From a checkpoint of a small mixture-of-experts model trained on Wikipedia.
Size: width 512, 160M parameters.
Experts: 64 experts in each of 10 layers, 128 SwiGLU neurons an expert, 8 picks a token, a sigmoid router.
Below are experts of layer 7 (counted from 0) of a mixture-of-experts language model. Rows are named router (the router's row for the expert), gate (a neuron's input weights, with its number), up (a neuron's input weights, with its number) and show model dimensions 96-127. Each number is 128 + 24 x the weight over its row's rms, rounded and kept within 0 to 255. Numbers have three digits each.
Before each expert's rows: "gets" lists some tokens that make up at least twice as much of what it gets as of all text. This comes from a sample of Wikipedia text that the model never trained on. Tokens count by the router's weight.

# expert 54
gets: ".", " the", ":", " The", "The", "-"
router:145128141158156139107141059144128108172170066147156111153122124122113088108104135112156124137174
gate0:120153120156093108106137136084109118079151101164077104122138114123154148126130130086157132084136
up0:148118143119113125160141117150126120104163113124135127143142142096092172115131136125122127145145
gate1:148129110139125129187109156136092147150120153120129093099183140154164120121098125131082136154153
up1:072121116145125141140156163134060116128105073107088108167121117111143158160166138100138157157119
gate2:092136198125178132084168128117087149184171124104128138145143117078130113131092109126120123125114
up2:170140129130088138125110124132134160135125151116146130133116152124130134151157101142154112101111
gate3:156142120135105109107122153143117122134153158109130115155108163150129118087133049086135116123134
up3:073145124079101174122149138116091134119111144136092142150131109102131131170095108143120168150103
gate4:160085131131092174121128128096123163116085131096127124111118142117152133143157095151104120108177
up4:126138140112092127136146155108107164144104164136145112115129139181132171150135134116107162136142
gate5:115090132103145151138103157127138102156092125158088095137139126118138123136080110128124132103084
up5:090163124139113124151134154186121147117117124111148148110125117091112116145128118139130157132158
gate6:129124171135133159120102175141135093146118125131160122132123074124129115130120085175123126137111
up6:112099126149163156167132114151143118147120128126125105128163103140158103107147145154123130137103
gate7:100111110116124161106100128108113140114143180209187153107156099140132135127123146134158073088155
up7:183121148119092140122149134104100137124141152084124136159123155131151080141125111128109148110121
gate8:179141124108113134146100134148128129155150112121122106115106155162118138138093126141101153115145
up8:122095117143155151117106137154087145150093108122145104133160185138157155126131100139129138112106
gate9:126157142102145168156150131092093133104153138120118147130123162121143141120098165124145091090117
up9:129158149115162106138132149145107137136146160135131112128099127140136140151135089125112136128149
gate10:117140127116155132086099103132110131165112119145091135118146136133160129127120123150105127104109
up10:109085089116160136079140126105118111114108085145153106089152101117160139128121144134105156150119
gate11:145143086125157150099119124146115177134159152142124141177113114147136149099111144081134098095144
up11:124122117100126089132113123113130106182099141110135131123113148117085151121128127102093108101144
gate12:116127101065117153099101113144128080098121095183118165139105147128095095140145181142151131137137
up12:128135116156124115116119154118093169155112130120130096083139110166126153090111110115128113106149
gate13:105120122144132126098079144121162124106091087162148137124151163115089085134105181108124141137181
up13:148103133124141137196115122128123133147132109099186134135133158126090107131112105134139114124184
gate14:173146132089137128126110134163151108168169118111135137121147166125121152157108121130139123152152
up14:114089109148100133169113075141130132112134136070121158135128149172129127139126168130084153088129
gate15:118080150176131069139150156144151097108164135146180114134121106123156185145143146122087152131127
up15:153073150118113142155153130165129093130141149168091126127125116118124094120156153111121118127117
gate16:071164142139146069144121110138100121123145118138104135163126134112096138091103112119131115138116
up16:108128131170085150152184118136114151146118103117123113128140119153185122106113122108117136133195
gate17:166137153183104142118109157164096177136156151187114142127120148113162153106118094134084177125119
up17:154117157133140116145114141137138144135129157122135142183107151125120187133155097102139168141122
gate18:105125132159138145135139113120156116128171103182106124201092143141139116156138169144122118104099
up18:115137132187172146132135130173115091126113098098103179113143103161151121157156122167122127143142
gate19:124125123127125136117158121185138152133106157152123121118159110123124099113140138103116152114115
up19:181127079166133116121134138106080099115119099132139169159098095145166118144110146117120130111170
gate20:159116164117109141082139106154149132130190135176167161152119099105105120127138122102126103106168
up20:150124089137096075108113146047139143138134149123110141127148124150132156121122086123158151123098
gate21:156112118172153110077123132149110110116151132136124136138108102107126154143093109105165109108147
up21:153133114161128108071114123148122137170134120146125142135106171116132107123143135151179153148076
gate22:139132117138097157167162105146108151136103124145120171095116155120153152133131157126116135130146
up22:068162122132132124135120139173125136110129072134146108163103133103127114118170122096111132093144
gate23:137109091114078127129104147116167147129112094130114136135108133120097137161132088165103141111096
up23:181175096086128105096177125137141168111104122149156127116104133094137087092125101131115113115118
gate24:133134143151096103107151086144088156124099115138118153068160113167127107091130118108129101130097
up24:114131081143156179140099172164137104075173165120152134096143119118172132108138142109096160145151
gate25:107160079142123097126098132160112126149125144143080137103146128104130125087118165139125139136147
up25:148106106097147107133094112130096112136121118118102148095081090152135147124134143130129137125128
gate26:128135120116152164163082132134121126138134117081133111157159136102116136140098125123160156139134
up26:136129119168158113128157127143125115156105133084116118119146163174130099079150152145135127106120
gate27:132124139123141146124190126146124159101152152137096130170122114132139131163150145132134128111107
up27:128145166127122183121117150177109142135152160167143129099123144134116128174143142135161132148085
gate28:082119151111081120142140128119098110097187157168101091110149170112158149125107125114131133159115
up28:140168153144127130100161122126085130108142177169133131147115118147170095118118138136137116187117
gate29:163179134168135116143171091123065101140129111095136122157120159173127176131119084094093099086144
up29:104150148111125131153138111070129128176095089095186107138148125118161097128116115110083109093172
gate30:146142118130158109153095127138126144139149155133155101136130150083080133127141112105118117109118
up30:135136158167153138126145157114130089157134092153114133092103144161140142115184172094101136083106
gate31:148154101146122102109108110127075136110159122154141141090133151137120120148132153137107134120132
up31:138118118131150149142122119119167124133152142155105136093137122087095108124089079184111153174123
gate32:171147132142164137138125111086053154139122118175126102092151147138093125120104131130117152147099
up32:146087098095032112146131132184099120155155129089125087162137135117096121131091100112147116182128
gate33:128084086139150080133158134139118110157123096163166131086125122058174158147098103117123163102126
up33:139168145125124123135128133173138160136151146160128140099115102130085097126108105105077145158098
gate34:135119111135107126143086163120129146124123153150191119176123119158151120149112139132125171175117
up34:138117129130124115107111142125131153134151082139132123157087117106133083119123105122109125135080
gate35:132144158123146119106109117155152129098146134103143117159124119168089121102114121116149149081155
up35:139090123129102123114127158124155081072086105092097143153125136138108136155130116139142110079123
gate36:137132117118117148080131147116185119097144163146143102089123135131140092135156144082161154123134
up36:141139128103117116123112147163157142128150145147131140091145127092137138131118150105109163127121
gate37:139097106133165090132100119117136116141159136118143112135153160086135152131118075134122103165149
up37:113138165138126177136104140184148108154092136112167169117153126123127163181124121076139149144134
gate38:119127121134149104131135130140090126097141134124157103109153128123139129142179152126097120128134
up38:159147127108124109151125102180082127088105153120126113102113157145130081143132094080102089126122
gate39:116122146131119168122130094147161139119137122139084169156129115100106100156114154120156134107124
up39:103128063101113128120151117117161131120160076118145129114169142156122115121135127140153143102078
gate40:117136165076127140103199146165110138154144127111099099126120153166170095147129160144139138127110
up40:190115137142103159103066124095119118112139108158138139140123146116110090126129123103134120117065
gate41:097118129119125162138082094170141130135135130131111131123117124112081123143141122128152155140173
up41:147142074140146129126107134163123179114095106152090116107118126118086054156143147163153108119176
gate42:130090111127123148128135137155098126112115097148111098137109127136136152156169125167142144124122
up42:154174115125109105143084132153134120127120091117165138119116153154116152151135142151121105141156
gate43:097137135079127097143103117122126143156162145130143133123160110129134133103143129152194120165140
up43:112141121135177129140159161126140161112126098160130105076141099120139174118101106151135153132105
gate44:101148111166111140117113100155162144137100131175144148121094126088099163135173118153130114161145
up44:135154135111142162098103132130108110123119138148115134115088165134103102161147186115111163114120
gate45:153160147098109124173125094112135144111131099136142145135177144105106147114120129115124123137152
up45:124139098144139116108113138134155119116102152134087162103124140135151179126127112135124112142125
gate46:120098157127096137175127109136135149121091117098126127179144199120057123158121150137122100116114
up46:125130130094154073135124114108083161145162107135121161129123150127146101114126101101146112130173
gate47:186112125135109122126146134121148148128173139105114144174127129101118109124108114140142091132137
up47:137168110145130144114122152088155131124167143110134171160129148106133150147124101091165144129140
gate48:148128144174113123110142117131168090107123115167095167160165125144141127107138138125098124173107
up48:135101098135084117105139120106081134108102131141082125125160090153166145103135078138150154116160
gate49:133104130112131131114110099152086131102163129192088164115109104138127107122132137115121123164129
up49:139125122134132088137153175091125140132126127132161162097141115134153115118160141185135144147144
gate50:154144114156092116121175141159157078120125129122165169119123118146157137164142141091140114140136
up50:113095144137124130153130107114143105116169124124099117122129122116142087142151147136137101132123
gate51:109133153144173116092145140159141118128101133149093149128132173114169125093136091118153117137141
up51:102147134143130150149099101144109112140143135105141121085118147138137088107093095119152159129156
gate52:175147132109173139124161116141090122134118127106137075168134145148101122143124157147136155153143
up52:076117181130127168074141137102150138171101129147139105121140116129097134119171148136097155151126
gate53:083105178094172113138120167186145137154144141116130101125116058164129104074119129116113135116094
up53:092136122146161064159111139157101167078102096129134073152120131124141159171141162137126122138133
gate54:126106166129142150124144093157114096125128126096140134101124095134120147134158159119096139156162
up54:119122134084122159132116130114089102117100135155128158132094124100145102175122127133125160129111
gate55:118122109101134122161157126141122109136133153139139137112109128117111116138170152145147120111057
up55:122093108101141178157121140160128109101133138154120126124144115102130123160095118097130079160123
gate56:126093153167127127118124158134079163123176140124118084163132099106144113152145137127089131160134
up56:137137113121126161155151125117130106154158114119137113111134121125132128121145101149086146173126
gate57:138164115115114126137151088141125121199150133144148149151129116142155086126123143163111156092145
up57:124073147135107142105147170128113081087149130109155109178129119110091128130123132123146078121122
gate58:107130129184110100153177142143154094173151121129110139104108134108146160138083117161153123095145
up58:161098133111149144158150100113091159136158113130102141114140124150128128130133147101110130134129
gate59:124138127151179100124133125122092103100134169147139160126135150172122165121121153106096154099160
up59:100151102167123139122150127115152105083097146119146107148154151149130114087098119127141115129146
gate60:112152122137102139108169145148088126141144117130130146116097139153138098116129110102111124105123
up60:146091166105133105156098129138143139176170152131118107131182166169071148132120113167159128109117
gate61:115137135141128136145112142117109096101144086128158136142121166158187144139118123124127101153155
up61:099120159158130101112072057137137117128147135115071146121073124118115104132126140174107140129139
gate62:141108110135144095139180122129111118116127116118123108160138125138130138117155125138136162110132
up62:130136120152159139082104177123123130140119108108159113152147130206126138088168114150098096132068
gate63:129151119162149087112125086133075109126129091127166154114128108125136091127149106185134108143145
up63:119147106132109139117108109116128111106155112089198103149125160054150184121138114093160122143138
gate64:137128070149077145142141127177163110130141132123128093124112095110113102131128129125123152128137
up64:151146119109133135133086127108101129124125153121147109111104145116168114141126115111123118126120
gate65:118143150149108139114164078177094158106166150136145151101134143125116106135113172120156135121112
up65:104163160149088097081121153099090116133134117141130139116127102169125135141121139138106118124106
gate66:147120171137118131103144107116103124133126112145134153078102124119128140151122124065134135110112
up66:098136133145150133158105119151156130137118164153128094180139128160121114142141115153100119158082
gate67:150118114098097114135146167080125150149116108111103102086147088154130187106142129145141173149144
up67:112095126100148146142095132090155134121149139092109172112155083132113116105119139125148141113103
gate68:110147130085108144107085122156141122091126150135167124146133125116142110144125114106164118136122
up68:131140074137111120135149155112163126136129130107140081121138103145129106081070149107117147122165
gate69:093115104155109125130122122109136132122135151100157125154107113149165122126129091129134101138128
up69:141147132105107156100137161137130088147106098154140159157132099140135116142143105138132124125137
gate70:132136082139143158133135142133098123150116104137133117170146136165079114153149133141139110150139
up70:148159141117125155112152176113109131142129141113109109135098153092109125091134145122116140133095
gate71:157097115189113136117055139114105118144141119125099148144169135135120114137124123126123110134188
up71:132146137133120122138144104137133119131096141119151133126128112176162149117101112084122140135153
gate72:107151183122145199103091106088136134118140175151171114066134117101085128104121102159160137085140
up72:113127110151130129160102120118118179165130145111134085083125129117115106136101130157172111116192
gate73:135112100149149112127156122145171139196095126153112131167139130140193108124109115126103133115106
up73:143132103114151108165135117139148112173140164094146116130148103133177121134147093149100123096120
gate74:156094155131182102176152166125101137117131130128176126138142151128155117136154127116124153145132
up74:135135138169146124118112119156125086109150105117119119099150111140133129138136109134169112137144
gate75:123099144101169142118115138151123105135100119117115086139185129154084151138131148146184097155126
up75:131132113137135079097094159117208144133103159102109120119120162108098103132108132180162137110114
gate76:114112133127127132117129144114165115151106087136161141159141129132163078092136184123098132170115
up76:098144103137070135124130123118111112103155112137124139162153155144097142064151131136121171137111
gate77:142136148077131126151163135158077136087134096136131122134105125121172170160133119112133111098144
up77:142122107097139131144124134123088137150128121115107139109118148111144144123168152151155132136129
gate78:174156113151167143099141124134131126122145141160137198084130115102105138113130153115084143163133
up78:131149128054132062151113131116141135122112117141134097120148093147119131137091135141134157116154
gate79:149148203143149085121184102154144141111117144094127145160118127119152104128135077089067144158155
up79:122152112092131150145166115098124134167112132133196104114132124145167148141131121160133121161111
gate80:102141139127133112130159112112062059118122109133151104096115120092178103133109121060131153115123
up80:129131132130120108128069134143119114146118148136108132089137138125135176118120156143111118123175
gate81:095087113136161102109110150157149102141150121124124128116083084128110121110141094145168110096135
up81:142106142124119109111141120110121092136172128151127137111116142108151105110094135099095139130131
gate82:096188165157132092089090155136146064108108144130171123124086136122140115143135148098084128117136
up82:120124151164128120092143180140124137118072185122132131125110071069107112112145094105157137176116
gate83:098087132092095126139129092076176139123118134132120126118115147109117107170116076089174119166171
up83:144135109164117100140138115128131102146126167143140112126132118103116148127101147082111124163159
gate84:112096158138177118159121170075139141125118150165188109156127163170122066147131171139130143147146
up84:100101115107080153141110123110122141168092085119143139143109138128134110119130135074133125143118
gate85:127129120125115140158079146149078184122117115132116168125135105134109147135129126161148151091097
up85:122087149104111162129139126133152135086112136082105103122107158124147165153155143149124132112174
gate86:120081095092134143126122132079127155120145146138164102100105149139110147110116160127106091078145
up86:145096100137115139134117113156136125103154175074150126123128147116116121144118148133141121074126
gate87:109167134103166096145116153175106115136140112131129183141099110155089124122123096111137124164130
up87:058103115147087093085090133081097098100132125131111146097153122178114143154110127122146169105139
gate88:146120146096105179140091122114097130132157146164105134110109116063146114132113133136145158150143
up88:098096134141170147144112139133117140087129150106129131150104161155155103099122145107121131149137
gate89:124112138140163131135133132127119133101111124091160170100125132073170107153124110106180152128094
up89:156143126126110112127144123146147111133106152115130092132146118144145135152115142141175090119184
gate90:161140129145154132131162087116093143144161122120134128106122120115100099189116116114134125103151
up90:134141179073143137136103111112133121165118104154135102154106152134137104131138109157156161138110
gate91:107116094106153147121082139132063125106134141131110068137120082111114153153134069119172115096116
up91:127128135105103088157131123095152139155120134135090149109151126132125138125133174118140168114155
gate92:100087098159121103172142109119111144139151116123131106155095133128117102188144110141179148137112
up92:086157213137118106174121095118111097154114116156114107135172124146134106146105113118112151115100
gate93:166147129192149143094105132130182115123169096134102124068135150114175096108137143123174117110095
up93:139149110108104108151090089161138118140129123123084139153167128151163110149136165099144144103157
gate94:121112124115168135100099132123102144079124154119142129140144092147109106131101149117148184146120
up94:096113130165098138141150168112114088108096150118101150146104168158170162158142129112161144132125
gate95:116090164134099165113091093129122121160139117125129114133137149119143142138120137117143078144115
up95:117167127065148137142153114171141095181123128113158110140127146122064142101097098158087150121151
gate96:204171133153134139119123117172125150120121120149078098096147154118117102096164138121145150146128
up96:068124165175079124085141177118131122149130097114152109163126114171091061158133160119124069163146
gate97:103178096180162151166091131123114106095154084135116135112157150166124139150138121118126136136139
up97:122122103115185109136123121124124131164145129075144140119089164159129118094154107106128140112168
gate98:116134230156135103152105103142094125110125107106153132136116151182138086104139095134103107147155
up98:140156124137140114146145109134107145158144131129138118162104125095116130075106120130132121126180
gate99:163104178210090171123119122124129124118157120104139132166120103136103168100142142145161119140132
up99:115124112131119097076110108145153110121098142142093156124132128120110119108121157108128100113155
gate100:134124066156214139109100122133155119158164121126138095154125100132134106095107072120134072101146
up100:139166112119145097160132147115104111115128172126132119110149154158138162158051160150141112163132
gate101:153099142150089200168147090139138136125128127122163096069092141145125117161149135154179134113162
up101:097123158189117119094175154109124107145123125126149165155123106093098114128091089135111169158097
gate102:161140116139156139201107094163115099117120167163105136136127132135111100129116195161123109135171
up102:157114142140163144083147115150099133081133133105162121143093109122111124121149143156129111149165
gate103:112113135117146102106214142095145116116094126116091140117142127165126099134120102101163114155149
up103:128113192118158108120130158126136108141130114135135142134095146060129097114146164120073123076120
gate104:110136132133135107120109204139174057111110147152119106145111159126133154136160153154167121129128
up104:110135119144108092139146134142118147116151126118116121087081128117117136135129138141114109148126
gate105:158135139122135145093127159182144106129112087124141161141129171156090137121078123082141124148110
up105:111102140158138102088133049129134159109092124105136133114131117120122106112136125136129102115150
gate106:098105154088147146147147106088135133122135124139129129138098105137128134121126088148128084152145
up106:124145095147126113121132163052120104128091113102148114101132112102115075116138125146134099114129
gate107:131152142122172141101150102123099221129147130157119125154124149111148099116127095085084146094118
up107:154125129110132116103158088103141094126164106144116123149142159161082134111128083119156117143148
gate108:150121066132149127139122134087152134220094135151104125145144137161191108163113143144112130131143
up108:112100129139127169157166101130155142120089183103141118082109159168098096101089171102128117126156
gate109:159110107131138176115134111160078061142206128122153121109153152113130113070118100137190120145088
up109:104117171129191179172159128111118108125086127110108132128156099098160095130103165180081089106150
gate110:129076137147113161153182130125155150103131248150107115136161126150115126108126127130119145099121
up110:103143154090154109157126146118135132134071172149164122116178114108132160107152169143151119119129
gate111:092119131170136144078176098151139131092119105147129111168132115108164150161164130082118124179139
up111:106136159131133091162121134145128151088115095135119121120115160137125153127143117118106109126135
gate112:117128134185106149118094139100147144120090154136170086113183142123127133158144160118145165155112
up112:122155115167121114104085127147131118116130132144136168119126146112141137106116142100116140114153
gate113:115144156120129132105103138135109196162113130114108235117104157156151138109121103132135131145146
up113:105087140128139161135103111112156151147154129128170128106110166100122151130090114106139108128115
gate114:105123124142185098135137082155132126124126120143124151212113155142136156122147112087135157134143
up114:115105146139159133135120107098137083113097090105135131117161147130146103106126097118121110139141
gate115:116141116142181118114145100116133086130156102125138092147202120132128151114106115087103148133141
up115:127141152121148102145151109154153089091125146112101121137135116130137109128123134155123096106177
gate116:099129144117117138111150124118103116125149136113106077102148197103130152151133155122145138178174
up116:136154126134179134124116124137107131152116145159116108136160116165131135166097148100157132116083
gate117:150162145182094129114147134165137128148147136114161135142123084189130174128116151132085158155132
up117:115062123100123142147130133105131077157131127114194119162104183120170073154115135100165101167150
gate118:116142114139145106150139190123161127117099096105129117166135124142183127117109144145120089079103
up118:143115115143138128154098097101134128124112113141123142107154139110141143115131151094177149092133
gate119:130142114117091108112148144171120114158080138148121141117124097147163150138078123061132102103081
up119:127126146138156161142130113112129106127121133143134116143117132164074140065150144121173145108155
gate120:155138140164187131153161126124125135111091121156144115162112096104116140180152094128097123148096
up120:108115127121105114123109129122126140144126168114120140114141145123116097141146103110142118169099
gate121:120113111153132117140080129082144119150183138152123136094173110160124150126216132088164120130109
up121:139096147117110111111114141084123081136142102119124126111128121135144137142117182153133152145111
gate122:159139122154137133124093138114123135107123149133117122134127123127150127173109193155097089095113
up122:128127093090120092143126108139139126107134114132096130132149115135112146150134110139133143192132
gate123:185092135115148091161154135115152143117089115111095088160139092130060101170124096164125144104125
up123:143136131121178130138129175109143126160106097155156166153140102121132122147146151083151147101093
gate124:128162109125147116091108116159142127106156126076158150141138119113109139126130121150225148141143
up124:149135094150100143124145156164140116125171140139140118130093155115126144125174111138129162141130
gate125:138145110124140112130108113135131135169139132146142126122102105148124146127163097095122216069112
up125:151096171143145094147148136155114117170085135165097126116132139131136173121116116150098125124158
gate126:137146108126059136142186118134111158157172127126152137147130161146157131122119147177131138178137
up126:130133127170111117140140109140142108129115126116159096093122077077151135125121100105104117157157
gate127:126161147120174116142156149113121149170154113184151149114145096133127163155153146097119142148201
up127:113123143115116142117167116136070110126102110091096138104110129110153134166159146131177152092128